{"n_layer": 12, "d_model": 128, "n_experts": 128, "experts_per_token": 6, "d_expert": 64, "d_shared_expert": 0, "activation": "squared_relu", "moe_layers": [0, 1, 2, 3, 4, 5, 6, 7, 8, 9, 10, 11], "router_score": "sigmoid", "normalize_top_k": true, "routed_scale": 1.0, "balance_loss": 0.0101, "balance_bias": false, "init_std_router": 0.00891, "lr_router": 0.00098, "vocab_size": 8192, "norm": "rmsnorm", "norm_eps": 1e-05, "tie_embeddings": true, "optimizer": "adamw", "lr": 0.00334, "beta1": 0.9, "beta2": 0.98, "grad_clip": 1.0, "batch_tokens": [32768, 65536, 98304], "seq_len": 256, "train_tokens": 307400000, "steps": 4945, "dataset": "wikipedia_en"}
Below are experts of layer 8 (counted from 0) of a mixture-of-experts language model. Rows are named router (the router's row for the expert), up (a neuron's input weights, with its number), down (a neuron's output weights, with its number) and show model dimensions 0-127. Each number is 50 + 15 x the weight over its row's rms, rounded and kept within 0 to 99.
Before each expert's rows: a language model's description of what the expert responds to; "raises" lists some tokens whose logits its average output raises strongly, later layers aside. This comes from a sample of Wikipedia text that the model never trained on.

# expert 38
Opening stems of words or names that continue, such as Act, contribut, involv, Mall-an, je-op-ardy, often in name lists.
raises: "erial", "ive", "ile", "uel", " reception", "old"
router:34 65 49 65 23 47 43 23 40 68 52 40 63 37 48 49 56 26 34 53 55 59 57 31 52 77 68 61 65 80 61 54 50 46 44 53 62 46 44 81 51 59 62 56 33 40 49 44 18 20 38 42 62 56 49 22 53 58 45 68 23 56 51 43 58 57 43 52 35 91 45 51 32 22 36 42 20 23 66 59 68 38 60 55 69 68 46 73 40 55 30 70 75 57 38 67 43 69 43 31 75 30 73 68 58 48 59 55 55 56 15 54 52 44 67 52 63 43 39 50 41 51 62 57 31 71 41 36
up8:18 39 53 50 45 60 57 26 41 40 71 52 50 44 25 42 50 58 42 25 55 42 56 42 12 22 50 42 62 42 42 59 44 44 57 39 65 63 49 31 46 71 41 34 57 08 76 57 47 45 67 26 58 28 45 44 65 50 40 53 52 75 42 47 52 49 66 54 38 48 68 50 44 53 85 37 68 64 44 63 37 46 68 24 46 33 58 28 58 45 78 36 34 44 56 50 50 63 37 64 50 70 40 69 28 55 59 31 30 50 27 41 70 53 38 68 62 64 27 83 56 70 32 31 42 75 35 28
down8:62 49 62 54 18 56 27 48 61 45 44 72 56 67 49 52 77 56 41 39 51 46 42 42 49 46 51 37 55 55 46 22 49 60 34 23 47 74 34 78 57 33 52 64 55 81 32 79 50 48 53 59 40 16 48 52 46 35 99 55 27 33 61 56 33 58 52 45 78 52 24 85 69 65 49 62 39 43 26 79 47 66 54 57 74 41 36 25 46 59 68 52 64 43 47 69 49 28 39 51 17 40 59 64 64 38 50 51 40 44 32 52 50 68 32 46 61 51 46 57 58 45 60 58 48 47 52 42
up9:58 28 30 38 37 45 58 55 28 33 15 36 67 22 68 94 54 45 51 47 45 52 69 57 35 44 57 31 83 45 28 55 55 52 41 54 25 60 65 37 29 71 52 61 53 28 43 51 56 27 48 41 56 57 41 44 58 51 58 40 29 38 55 56 23 44 55 83 54 59 88 47 25 48 38 39 41 56 46 48 42 46 50 66 69 89 36 58 35 53 31 26 38 60 51 68 52 63 49 49 87 56 57 68 30 47 34 56 58 43 41 45 60 40 47 57 72 48 13 43 57 54 36 36 47 51 64 64
down9:50 47 38 56 67 32 33 52 53 52 59 46 61 51 54 33 48 66 48 49 41 46 22 34 52 28 54 30 95 26 22 40 81 32 63 52 60 64 62 29 26 63 75 60 65 71 44 48 52 50 48 65 53 43 38 54 55 51 51 51 47 12 38 68 38 46 56 37 30 21 21 69 51 45 30 38 39 58 54 41 53 57 42 46 46 36 57 47 50 23 38 31 25 37 46 57 70 42 70 19 25 47 38 44 44 54 45 43 74 49 78 45 41 64 48 38 58 87 50 78 46 56 37 37 42 38 52 76
up10:59 50 53 70 26 68 57 49 51 50 58 27 54 33 57 62 40 27 52 81 41 52 32 44 72 52 52 31 40 65 75 59 46 71 69 60 36 45 61 72 58 60 67 63 28 43 48 65 55 55 51 42 31 41 61 29 58 67 46 80 62 39 57 34 42 51 33 49 24 62 40 58 57 60 63 34 55 46 20 72 58 57 34 46 54 68 68 54 43 51 56 59 70 39 58 33 88 59 39 52 49 27 70 43 47 41 36 90 42 64 47 36 41 63 55 53 09 25 14 37 54 50 51 41 44 87 65 52
down10:71 31 41 44 64 17 48 49 66 57 44 51 48 50 56 53 60 84 61 35 50 38 64 48 19 46 46 44 33 53 54 33 74 36 46 51 60 61 59 25 52 51 51 44 63 47 29 40 66 39 33 50 38 33 17 62 41 68 67 51 34 28 46 65 68 62 54 63 48 61 52 90 42 52 74 33 62 70 44 36 51 75 53 51 24 60 71 49 36 49 43 19 62 71 71 64 45 29 54 48 63 65 54 39 50 81 55 61 64 34 01 47 66 33 68 76 56 55 49 59 72 55 59 61 65 34 48 43
up11:41 56 34 42 32 61 42 49 42 44 53 59 70 24 47 48 47 62 39 76 46 45 76 71 26 46 63 52 56 43 45 56 73 58 70 39 12 44 55 46 64 67 41 28 46 60 59 34 58 40 64 85 47 41 50 58 40 49 47 65 34 38 42 62 71 81 53 39 76 59 41 62 29 38 74 51 74 65 70 76 25 40 65 39 40 89 52 71 41 47 52 33 46 49 40 52 72 50 54 74 53 48 74 45 46 72 57 50 56 53 30 63 19 59 64 49 31 35 77 82 52 22 51 57 46 58 46 60
down11:48 51 54 48 43 53 44 60 47 53 63 40 40 60 63 50 34 53 44 38 43 39 72 38 30 36 69 87 72 71 47 55 44 40 60 49 67 39 51 33 67 56 67 38 55 69 66 39 16 86 29 42 62 57 65 47 48 52 49 56 35 54 55 62 56 25 12 35 29 50 58 38 63 59 65 82 52 68 57 30 59 29 48 68 34 42 57 48 62 48 42 29 50 73 30 57 59 66 89 39 36 48 18 39 55 53 43 41 75 46 71 62 58 60 65 59 49 38 54 46 57 23 33 85 73 79 57 52
up12:60 67 50 38 24 38 53 62 44 61 51 54 53 75 45 38 59 59 36 52 28 75 63 32 69 38 39 69 69 71 60 45 58 25 62 18 37 35 52 47 69 57 59 53 51 68 27 81 39 53 37 62 61 68 52 64 58 35 24 54 58 23 47 50 62 43 64 46 79 56 69 57 43 28 38 59 62 46 39 46 53 69 42 48 77 65 74 64 32 41 56 69 59 57 53 54 12 60 34 24 59 57 74 55 66 53 68 51 42 78 45 37 27 39 59 50 48 57 09 44 37 24 64 35 48 48 63 68
down12:51 34 42 79 43 52 60 18 61 69 59 50 39 47 41 30 58 47 41 39 72 62 67 56 53 62 47 32 53 37 46 50 76 51 47 47 53 53 10 39 44 71 48 51 75 19 32 22 60 68 45 36 37 53 75 26 59 74 27 22 48 62 11 75 71 50 35 55 19 68 39 35 53 55 34 58 62 58 49 61 38 40 57 39 28 69 44 55 25 31 36 48 52 36 45 77 58 64 56 38 36 47 67 70 35 54 43 61 48 54 37 48 72 43 60 70 53 42 69 33 52 63 50 64 44 69 36 69
up13:51 13 72 40 56 57 69 64 29 60 94 37 53 53 29 48 62 52 59 66 58 59 35 84 38 77 80 33 59 39 58 36 46 64 60 33 44 68 38 39 48 65 54 47 51 52 65 39 25 39 32 53 56 89 64 65 53 46 29 35 54 29 32 47 29 50 65 35 49 76 57 34 28 55 56 64 49 54 63 59 53 40 25 60 32 43 38 57 39 54 46 68 62 47 31 29 52 82 30 51 41 64 55 42 59 66 43 60 60 49 47 60 46 35 56 73 54 52 65 37 71 50 77 72 47 74 45 27
down13:50 65 75 59 62 73 65 79 37 59 42 44 73 56 40 50 72 66 73 42 52 51 44 67 36 54 88 52 34 28 95 58 40 21 49 34 72 68 51 50 71 48 72 69 65 62 47 53 55 49 24 33 79 61 46 34 35 35 61 39 39 59 49 31 56 43 39 38 59 49 34 45 63 37 35 41 38 67 45 26 37 66 40 31 58 56 53 33 42 54 54 44 59 60 61 43 40 37 32 60 58 51 74 51 37 67 48 82 49 39 61 22 53 51 62 79 85 65 42 61 60 63 29 32 52 42 51 45
up14:97 55 48 57 54 60 32 42 56 80 42 64 26 88 42 33 60 43 44 59 52 55 19 53 54 32 22 46 56 38 59 33 51 48 47 48 49 68 46 53 43 47 36 40 35 60 67 63 48 46 44 59 48 27 54 43 82 65 43 55 72 38 56 62 48 35 39 49 34 67 26 46 34 41 56 37 59 45 58 53 44 49 40 50 53 31 56 72 42 49 08 71 72 51 56 38 17 35 65 48 76 54 41 50 41 63 82 18 56 47 38 55 56 35 63 47 33 45 33 65 26 64 63 50 82 73 36 34
down14:33 28 53 59 87 61 41 44 51 55 72 56 51 62 61 28 52 84 53 55 14 58 46 58 57 57 64 49 81 40 58 39 52 26 61 68 60 48 55 61 41 06 20 26 53 33 19 42 66 53 57 51 70 49 56 66 46 61 60 44 30 60 55 77 57 57 53 49 36 35 24 62 71 37 69 45 66 62 71 57 58 48 51 74 34 41 54 44 48 36 31 55 12 60 65 53 60 50 36 39 57 58 49 35 66 50 70 29 51 50 61 32 47 23 40 62 56 57 38 77 54 39 50 57 21 45 51 68
up15:71 44 74 47 64 57 49 45 49 62 67 65 34 54 48 55 55 88 28 41 76 54 63 42 01 63 53 43 43 39 43 48 47 46 66 51 37 56 73 80 50 35 59 23 57 61 49 34 46 41 31 50 43 57 71 33 45 68 45 30 39 50 40 68 68 27 30 64 25 44 47 61 57 54 60 67 57 80 34 42 47 73 39 65 22 86 48 69 55 59 43 69 51 46 55 62 28 42 25 17 37 58 81 55 56 35 52 53 50 62 49 42 35 56 62 48 58 42 25 69 41 74 40 47 57 36 49 32
down15:74 64 53 43 54 62 43 68 48 33 67 70 21 51 62 81 58 48 58 34 44 54 42 39 55 37 43 31 49 82 50 43 25 15 39 54 64 60 51 58 62 44 40 56 40 62 69 47 47 59 70 67 63 49 60 57 34 52 46 26 26 84 41 35 44 49 18 48 77 74 54 69 68 51 49 40 43 47 44 50 54 72 60 17 81 84 43 51 42 65 35 58 53 26 46 30 49 38 67 45 32 54 66 70 40 38 61 60 49 71 51 58 56 32 26 20 80 51 59 67 43 60 61 39 41 47 63 60
up16:54 41 66 39 47 38 58 41 31 61 56 09 69 47 28 57 65 47 41 66 72 31 62 71 42 64 80 74 38 56 67 22 47 70 48 21 58 50 58 54 46 59 80 71 44 55 39 36 28 35 45 39 72 60 53 62 62 67 30 60 43 56 28 66 39 29 43 28 25 47 70 52 35 49 64 57 15 44 65 58 62 42 27 56 50 53 41 44 36 49 50 58 56 55 57 80 60 60 39 37 50 67 61 14 26 66 47 39 65 61 48 63 58 15 55 56 63 40 48 56 57 38 53 66 22 48 45 28
down16:74 57 78 55 53 48 59 52 54 42 61 32 35 76 44 59 51 51 79 18 52 42 73 44 55 37 62 63 70 53 35 44 36 27 45 57 51 43 48 46 70 20 89 17 50 45 55 58 66 59 52 65 74 47 50 65 82 55 73 67 30 76 58 24 57 40 34 30 54 44 35 51 49 58 59 54 66 51 58 14 33 54 58 55 71 69 38 32 68 24 47 37 58 61 55 20 44 41 60 35 39 48 46 51 37 34 47 73 66 39 58 50 64 51 37 42 58 76 67 27 31 55 26 42 45 35 41 57
up17:69 23 75 47 55 48 49 53 19 72 73 61 48 52 61 41 61 51 50 69 70 67 51 62 54 57 36 44 65 73 42 00 65 46 52 40 43 63 33 23 41 55 52 44 31 38 59 68 42 30 39 38 57 55 48 65 70 62 42 52 30 48 38 53 59 36 54 22 31 68 35 48 44 41 57 47 34 74 59 42 49 51 26 77 44 46 57 44 37 73 69 30 66 54 54 51 59 53 65 36 33 45 53 57 34 43 65 45 27 61 56 40 38 31 58 68 59 57 69 17 43 53 29 48 43 64 93 38
down17:31 27 59 60 65 67 34 49 42 52 49 54 51 20 35 43 50 50 60 36 49 49 47 51 49 48 47 48 36 48 82 27 53 77 43 57 55 53 44 32 72 32 46 81 62 40 38 48 46 24 35 22 76 33 60 35 72 48 34 72 41 61 16 30 73 30 56 32 25 62 62 39 57 25 46 53 50 57 41 60 23 57 36 72 39 22 45 62 47 75 66 38 55 52 61 52 85 64 41 39 42 57 67 37 41 53 37 76 45 53 71 59 49 39 55 82 70 62 60 66 60 69 27 73 57 47 48 57
up18:46 32 28 49 27 48 31 40 30 60 58 53 51 41 42 26 72 47 72 83 62 57 47 48 64 56 42 63 57 49 67 16 63 27 55 08 43 72 24 43 46 43 52 57 41 55 58 67 62 50 44 36 50 60 49 61 54 45 40 53 55 22 35 56 66 58 46 55 64 68 54 52 69 39 67 42 53 47 60 44 71 23 55 67 35 83 49 59 07 46 56 41 70 73 46 65 40 45 57 36 23 14 51 30 29 21 59 37 64 35 52 28 62 34 57 67 45 47 60 58 64 72 53 43 48 45 68 57
down18:27 40 74 37 43 65 42 41 42 52 58 67 28 58 52 52 22 31 45 60 46 67 49 32 48 77 90 63 36 29 60 39 41 75 71 78 73 56 48 51 47 57 48 42 50 33 60 31 68 41 52 36 63 47 70 51 66 82 58 68 41 24 47 51 66 37 54 33 33 23 45 30 45 33 90 44 44 71 40 52 53 44 11 54 42 34 57 58 45 60 47 51 66 40 46 36 51 16 43 44 44 61 62 35 50 42 27 72 37 72 67 75 43 46 61 65 37 43 58 53 35 66 48 78 51 53 55 48
up19:48 62 61 31 30 63 29 48 52 55 56 66 53 44 37 43 56 39 44 55 37 66 72 53 65 62 50 40 31 68 60 32 24 63 67 29 54 42 53 54 47 36 43 52 46 26 36 35 61 45 07 63 49 57 20 50 33 53 45 39 37 21 49 50 53 43 50 39 90 75 54 73 22 17 65 42 45 40 69 44 39 35 63 52 56 48 55 78 62 44 14 32 77 58 46 61 46 43 59 60 75 67 19 35 23 35 77 50 52 57 48 70 40 39 62 38 36 46 63 47 48 40 53 50 80 64 43 57
down19:42 45 19 51 57 36 42 18 98 30 32 79 66 46 45 57 60 59 50 32 44 45 48 39 54 62 71 58 59 53 49 77 29 52 62 46 38 54 49 15 38 45 44 30 17 58 71 43 69 68 32 42 50 38 43 30 53 64 45 84 32 58 60 56 45 54 71 61 67 42 26 47 51 45 63 56 33 55 50 58 31 67 50 68 49 49 46 33 55 65 45 80 79 51 33 84 59 32 56 33 59 32 46 54 53 62 44 49 47 49 64 57 20 38 48 43 58 33 74 40 65 53 26 67 59 52 31 42
up20:75 62 52 56 12 72 39 31 35 70 39 24 78 52 68 82 64 37 26 45 46 51 53 49 49 77 61 52 86 65 46 64 37 55 57 72 57 61 44 39 61 85 36 34 61 43 49 45 69 56 53 63 58 48 38 63 49 54 43 74 54 42 22 48 55 53 66 44 69 48 49 51 69 48 83 51 44 41 66 51 28 18 37 50 35 38 56 46 60 62 56 61 40 74 51 32 47 60 39 40 49 57 34 55 64 49 47 36 51 42 42 44 43 48 63 00 21 46 38 62 70 43 40 70 48 50 56 34
down20:64 44 50 60 58 54 36 16 32 31 39 63 35 37 45 36 58 49 32 72 47 53 55 50 37 39 58 25 43 41 40 22 68 66 23 56 55 71 67 50 66 37 55 59 48 35 20 39 46 41 00 26 32 67 62 29 58 66 57 63 33 40 56 71 65 42 50 71 55 41 56 65 50 59 66 70 60 40 45 63 45 32 47 41 48 65 58 55 81 55 57 72 69 53 32 41 57 78 58 66 36 56 45 49 40 37 28 40 40 12 38 52 58 39 26 39 64 64 32 63 50 40 43 42 75 41 65 40
up21:54 32 56 33 50 51 53 67 23 17 58 70 44 34 49 62 43 60 63 87 36 41 82 43 51 71 25 76 50 65 72 56 52 28 24 28 46 51 70 46 27 68 60 57 40 40 69 33 44 48 37 37 71 24 55 56 39 33 48 74 61 12 39 65 36 47 50 43 30 79 66 46 43 56 54 58 19 12 50 39 41 45 43 59 43 57 37 48 70 56 50 34 35 78 46 67 46 52 44 67 58 36 40 32 31 49 51 42 44 20 49 32 56 45 60 45 50 44 28 38 33 45 50 56 43 46 61 52
down21:65 55 41 46 58 46 49 57 65 52 27 57 34 26 43 52 38 43 45 40 52 63 51 69 61 42 38 65 38 30 61 72 43 57 52 54 70 49 69 41 65 34 49 54 80 37 41 27 56 34 67 64 39 54 62 31 49 38 27 57 30 55 74 55 45 57 47 19 47 04 33 25 53 50 16 67 41 38 48 62 58 48 42 62 55 43 24 23 55 71 56 37 52 76 51 50 82 43 50 65 32 28 41 54 22 30 41 58 58 46 67 34 71 57 37 22 56 68 42 54 24 26 61 41 68 68 59 75
up22:47 40 81 49 39 54 82 69 60 53 37 79 51 34 72 31 67 75 33 50 47 62 81 41 37 52 45 42 42 38 51 46 58 48 56 54 64 49 59 52 44 67 82 47 52 73 48 53 56 43 52 58 54 59 42 30 49 46 52 67 40 32 58 37 77 67 53 31 52 69 55 47 31 52 33 29 58 45 71 47 40 22 59 57 51 77 65 73 55 47 39 39 90 37 42 65 41 95 53 54 64 49 35 76 41 90 61 46 37 45 39 50 53 44 54 40 73 18 46 71 79 61 49 53 43 52 34 42
down22:37 35 36 63 69 70 51 57 55 64 45 62 65 48 75 44 75 42 51 20 24 61 37 55 72 44 36 44 59 42 47 66 83 46 60 46 51 46 60 49 50 48 51 66 56 89 63 78 63 76 42 53 27 59 63 60 15 30 48 50 49 81 64 52 76 50 36 50 64 58 56 55 45 48 56 66 72 59 31 70 61 59 70 61 25 50 34 38 44 55 59 31 58 47 61 60 62 67 65 65 63 33 26 50 49 78 44 36 64 69 73 62 69 45 66 37 49 40 49 50 43 54 77 56 74 88 44 59
up23:60 26 33 69 44 45 61 32 53 65 46 41 55 61 35 52 38 31 70 64 19 36 54 48 19 61 56 51 48 38 63 53 73 34 46 55 53 46 32 55 33 88 65 20 46 77 61 26 54 37 47 85 46 46 37 42 38 70 58 56 45 66 54 42 46 34 44 50 32 76 31 60 62 55 33 47 48 53 48 76 54 60 18 63 61 57 52 13 53 53 44 44 73 40 41 45 30 56 50 77 55 51 74 70 31 29 52 42 34 72 51 31 34 45 26 27 53 47 47 86 47 55 58 50 28 53 45 70
down23:36 51 75 65 65 35 61 48 59 61 51 44 54 39 47 40 39 50 59 56 51 39 37 35 85 63 42 61 69 48 32 67 39 48 60 28 66 53 49 47 52 64 54 36 58 58 58 44 52 53 56 63 70 43 37 44 18 27 33 46 34 54 63 28 68 47 45 51 52 36 71 65 72 27 51 18 65 71 71 21 37 56 56 67 48 61 60 68 31 47 49 57 55 53 45 13 67 41 37 87 73 49 42 20 37 65 75 58 23 67 81 32 39 41 65 49 38 65 58 36 46 31 52 48 58 68 87 40
up24:59 22 69 43 36 49 35 41 43 62 75 67 56 66 46 72 67 65 64 53 39 39 40 39 39 80 44 43 56 56 38 54 68 53 77 35 63 33 39 55 36 63 38 64 48 23 51 60 36 54 57 53 43 77 73 60 01 24 56 51 24 62 28 57 47 50 28 49 52 75 47 56 57 61 48 48 30 42 46 60 44 55 29 49 62 69 42 44 54 29 31 84 68 57 24 71 33 54 30 34 26 51 34 59 41 56 62 47 42 37 56 57 52 58 58 41 51 75 12 62 61 83 45 58 52 45 36 42
down24:27 47 56 65 37 40 48 21 76 38 15 56 78 58 39 47 50 48 58 79 58 52 80 71 75 42 54 36 34 45 40 84 44 39 79 32 50 54 39 42 28 33 58 56 74 78 50 34 75 30 58 63 61 42 61 53 37 51 53 51 36 28 26 54 23 66 51 53 40 44 55 42 50 51 68 59 45 37 41 64 73 55 55 63 81 62 44 50 59 45 53 55 48 79 37 45 22 35 51 48 71 71 31 66 33 51 69 35 43 72 24 55 59 52 34 53 47 43 38 45 41 47 67 72 67 45 30 47
up25:50 13 58 61 41 49 84 50 37 60 55 25 54 56 37 36 66 53 52 75 51 42 42 20 23 80 75 43 58 69 58 60 44 60 61 50 58 53 46 59 39 82 52 53 40 49 71 56 54 13 29 30 39 83 58 66 46 52 60 46 37 38 41 59 53 66 69 56 49 51 49 80 44 55 89 35 46 48 55 42 71 35 54 47 44 45 20 74 48 52 53 40 40 41 43 38 57 66 51 47 42 14 54 38 55 67 33 71 45 59 36 39 83 49 52 54 28 51 23 35 45 51 48 52 21 67 42 43
down25:36 70 79 41 22 61 50 59 54 58 44 22 56 54 46 35 51 47 56 49 81 30 35 16 37 39 65 67 43 38 85 39 48 75 36 40 86 64 53 53 47 39 41 33 82 55 45 51 41 61 53 40 74 53 54 59 38 52 64 40 51 30 62 77 52 18 57 64 66 49 26 59 45 64 71 44 71 30 57 34 52 63 25 39 44 24 34 53 13 55 64 40 64 53 54 31 57 34 15 49 50 27 57 51 53 77 46 47 34 55 36 39 74 59 47 52 54 57 58 40 63 51 56 37 33 49 47 52
up26:38 55 00 50 48 33 37 49 63 32 57 80 53 41 44 74 68 55 39 30 40 37 67 51 59 21 25 46 49 34 36 19 45 55 49 73 47 58 53 71 55 51 48 50 53 27 71 52 18 55 48 55 58 61 33 50 64 56 53 56 35 57 66 44 52 62 27 56 76 71 35 39 40 64 80 17 39 54 41 55 61 25 53 57 65 55 38 57 32 56 33 36 51 48 75 67 50 31 53 40 58 75 60 66 37 52 63 24 68 68 37 28 49 58 66 48 35 47 47 59 65 45 48 36 53 81 41 49
down26:59 39 57 43 30 40 43 38 55 35 69 39 79 46 47 20 54 64 62 33 53 35 63 51 72 34 78 40 52 56 48 41 60 16 41 52 32 18 23 56 17 54 43 66 38 63 62 44 56 54 50 31 62 46 80 47 56 64 65 86 53 59 62 23 71 80 33 51 63 40 17 55 59 32 47 48 41 80 37 30 64 68 57 51 45 69 53 47 54 55 71 41 35 52 53 49 15 59 49 56 44 57 37 44 45 54 66 55 62 59 51 45 27 60 56 47 60 40 31 41 29 72 39 79 70 41 53 63
up27:44 55 21 70 47 43 56 42 82 48 52 32 51 65 50 71 37 53 21 54 50 48 76 63 53 31 40 49 69 60 43 35 47 37 54 48 45 85 44 55 67 49 21 35 51 47 51 39 38 33 56 17 41 50 37 48 73 64 35 52 50 39 19 45 68 86 54 12 52 53 44 40 49 80 55 48 58 42 27 46 69 51 50 37 53 63 73 59 41 58 64 50 51 56 68 30 45 43 55 29 59 31 73 50 59 41 32 70 64 76 28 35 82 40 66 47 52 78 61 27 59 43 69 56 28 53 40 64
down27:41 43 55 47 28 61 43 35 52 62 57 46 41 93 69 42 38 56 52 36 54 57 65 61 39 66 32 34 44 54 44 17 56 39 60 26 49 55 71 54 39 50 42 34 77 54 41 40 41 02 39 24 49 33 48 43 47 78 44 78 66 55 30 67 86 52 79 32 66 38 16 62 36 67 47 57 69 55 32 50 61 72 33 53 42 43 62 53 51 37 79 57 68 26 54 50 47 49 60 59 42 36 43 46 66 56 31 51 52 73 33 66 63 30 47 58 68 58 45 42 48 49 74 75 45 59 56 59
up28:64 50 35 63 41 45 42 57 36 66 44 59 56 57 15 55 56 70 24 12 38 36 20 50 51 60 28 59 60 43 63 66 62 51 51 66 35 89 65 56 48 36 60 51 58 31 59 37 58 52 38 27 64 51 58 73 69 69 81 81 51 39 49 65 54 32 42 34 30 57 56 60 61 49 42 39 43 32 53 52 18 62 48 54 50 42 77 65 53 56 31 55 66 34 60 60 52 32 45 42 41 44 58 08 47 59 68 39 71 21 43 40 45 45 40 50 31 31 62 65 24 53 74 22 58 42 42 45
down28:47 39 47 26 62 56 72 25 52 14 44 50 35 32 40 21 19 54 39 51 70 54 84 41 52 42 30 67 53 49 45 34 55 45 28 58 53 62 39 59 26 25 56 56 44 38 36 27 42 60 68 57 14 58 34 54 69 40 52 95 55 24 66 37 54 56 56 58 38 49 45 48 43 45 42 43 50 75 59 59 56 80 57 67 72 77 49 58 25 61 45 58 40 58 70 61 63 61 46 69 38 77 66 39 42 64 72 32 52 52 52 59 29 57 49 52 56 67 67 49 17 59 46 61 57 64 59 55
up29:60 36 52 28 60 55 69 42 70 52 72 05 62 64 67 32 43 47 60 65 47 33 71 72 42 48 36 52 32 31 66 45 50 11 61 54 46 53 51 56 58 29 48 42 43 46 51 53 56 06 51 76 64 54 54 56 61 45 31 36 37 36 32 60 51 59 33 67 30 50 44 43 56 41 56 73 41 70 50 35 58 37 36 57 35 40 59 75 46 27 28 52 58 49 51 62 35 37 30 52 41 50 65 31 28 22 60 53 53 61 40 52 35 06 28 79 52 40 17 62 59 51 33 56 61 59 38 44
down29:71 35 66 65 47 43 59 65 51 39 42 62 41 83 71 63 43 69 25 39 64 72 56 66 58 30 66 58 66 53 56 53 62 58 66 14 40 41 69 67 50 50 58 57 29 64 59 56 43 71 60 29 59 56 87 59 83 37 49 52 49 52 68 36 20 58 45 44 54 45 34 68 75 32 67 54 56 31 52 50 20 63 41 67 50 41 77 42 58 51 53 68 31 74 61 52 58 71 66 66 64 63 51 41 49 55 64 44 50 51 56 35 39 58 69 58 57 28 46 41 29 00 40 39 42 54 33 60
up30:49 64 60 76 45 71 38 40 64 43 45 29 45 38 50 32 57 43 38 48 45 49 60 52 63 29 31 45 51 32 44 63 59 49 43 58 33 67 38 90 32 58 65 56 34 51 36 46 37 56 43 84 54 38 70 47 48 91 33 65 53 42 50 55 57 34 42 34 59 51 57 67 61 80 42 40 38 58 40 72 57 52 56 43 85 86 44 34 49 62 49 74 81 40 40 80 64 31 37 55 55 43 80 58 51 33 44 41 47 45 30 77 35 31 61 46 66 51 86 56 44 57 52 68 27 75 43 59
down30:38 47 56 52 41 42 49 67 49 46 64 37 11 58 65 55 39 52 61 17 65 41 67 58 29 44 60 37 67 66 37 55 54 41 13 56 55 33 18 74 47 70 60 29 40 52 62 71 54 30 49 62 65 63 33 70 61 56 27 29 56 49 53 31 34 58 64 29 44 24 50 35 80 66 54 51 29 61 62 34 63 50 45 42 59 68 37 53 43 85 54 63 46 36 47 67 45 44 74 58 58 80 46 19 24 49 72 50 77 50 46 51 49 33 42 61 48 68 46 35 46 39 47 47 78 75 68 53
up31:39 28 31 21 49 54 58 56 59 36 64 48 36 47 64 60 26 64 67 62 56 36 50 46 56 63 50 57 28 41 89 38 56 29 63 79 60 37 39 63 37 79 79 73 55 50 33 51 20 21 65 29 63 38 14 72 49 38 40 65 44 36 28 41 52 65 32 28 69 62 79 61 41 37 54 78 23 63 62 60 57 40 61 64 54 74 74 61 39 37 48 42 34 63 55 37 77 46 69 49 55 63 47 37 58 59 33 47 37 50 39 35 48 65 42 46 72 50 50 53 59 60 48 55 32 49 42 40
down31:79 68 41 44 50 52 42 34 55 35 76 42 55 59 59 42 38 36 45 65 71 23 75 57 66 42 64 81 47 53 46 43 74 59 80 38 51 49 46 43 40 49 92 60 62 69 26 57 39 52 79 33 66 58 67 46 48 29 36 67 58 44 63 62 79 35 51 57 27 35 67 33 61 68 56 47 33 44 47 26 48 60 57 55 45 42 43 33 46 62 26 80 84 58 58 42 64 58 61 77 57 50 28 55 47 51 54 39 17 42 54 68 66 62 43 68 66 53 77 46 60 65 56 59 41 74 62 52
up32:46 48 46 30 43 39 62 48 36 60 56 52 37 37 46 17 46 80 72 64 38 58 31 50 41 51 53 33 40 61 49 41 81 59 66 46 60 57 45 61 52 45 44 16 14 43 26 53 57 42 25 23 43 50 55 44 32 48 69 45 76 37 71 53 65 13 50 49 47 46 54 53 61 63 70 29 50 45 44 50 15 61 55 57 46 91 44 41 58 52 59 51 85 65 63 75 51 54 38 60 28 36 27 56 49 50 66 07 39 49 50 78 42 44 39 49 43 41 73 36 42 78 41 45 53 49 44 58
down32:31 39 17 31 27 33 49 29 53 52 62 45 70 54 72 57 62 42 39 38 20 35 61 34 68 76 21 42 53 40 58 27 75 66 32 51 62 50 50 42 39 43 42 61 53 51 31 60 50 19 27 52 29 37 39 55 61 51 55 53 62 57 48 71 49 51 51 64 63 40 69 45 50 50 55 53 65 50 47 59 47 59 56 60 65 76 27 22 40 61 36 77 35 59 70 25 44 36 59 54 40 69 40 73 61 27 41 31 59 44 78 53 52 46 62 49 42 05 54 42 43 36 67 47 34 11 52 28
up33:49 25 34 43 80 33 54 49 28 18 66 50 68 38 47 37 52 56 60 80 71 45 70 45 80 04 69 51 60 47 49 31 67 37 60 65 63 53 51 30 75 53 59 37 61 62 38 52 35 23 37 70 73 36 56 77 54 52 41 41 46 44 39 57 44 60 51 41 36 46 60 43 46 48 68 48 45 51 68 41 52 33 42 53 41 75 42 27 68 59 42 60 18 71 91 68 56 21 61 37 40 54 53 44 44 57 56 47 49 39 52 51 62 52 64 65 59 59 70 35 76 55 61 62 22 53 48 25
down33:70 22 55 57 27 37 34 33 40 38 49 39 70 38 46 45 53 59 62 59 74 34 52 41 68 47 45 52 72 21 39 54 47 00 90 54 46 30 56 38 62 44 44 29 41 59 49 49 59 58 69 32 23 38 53 47 64 45 44 63 54 56 54 37 59 38 52 18 58 34 28 19 41 73 44 57 41 21 59 70 67 66 39 68 43 36 28 62 61 50 42 35 61 43 68 46 71 30 59 54 42 42 58 16 35 57 56 50 41 32 36 45 69 63 70 76 44 59 58 51 64 67 46 77 39 58 45 55
up34:91 63 54 38 31 43 58 46 61 30 64 75 70 50 79 60 47 53 11 19 48 39 48 69 48 42 55 26 62 55 39 54 52 46 55 40 56 52 70 70 65 45 09 39 50 26 74 70 63 48 33 42 63 53 35 39 37 55 48 40 44 67 63 58 51 59 33 59 34 55 45 31 48 57 50 51 68 78 63 61 45 50 60 53 59 63 62 59 68 71 36 59 49 70 70 52 29 52 68 25 53 61 47 62 51 76 40 55 79 30 34 48 46 31 64 41 40 51 72 50 35 89 27 51 43 30 32 54
down34:58 57 12 52 44 29 57 54 37 57 56 47 51 53 55 73 56 70 36 32 65 47 28 71 70 43 39 48 23 63 20 18 40 40 51 50 43 39 55 33 49 29 51 49 37 48 26 46 59 16 32 41 46 52 86 51 63 49 43 36 51 66 34 66 31 45 47 50 74 72 48 63 35 59 63 44 48 50 56 48 49 54 55 58 71 56 51 34 68 99 37 64 32 56 58 44 33 67 33 51 44 69 30 65 39 47 48 12 28 58 47 55 23 32 46 41 45 25 54 61 36 48 46 36 60 42 53 25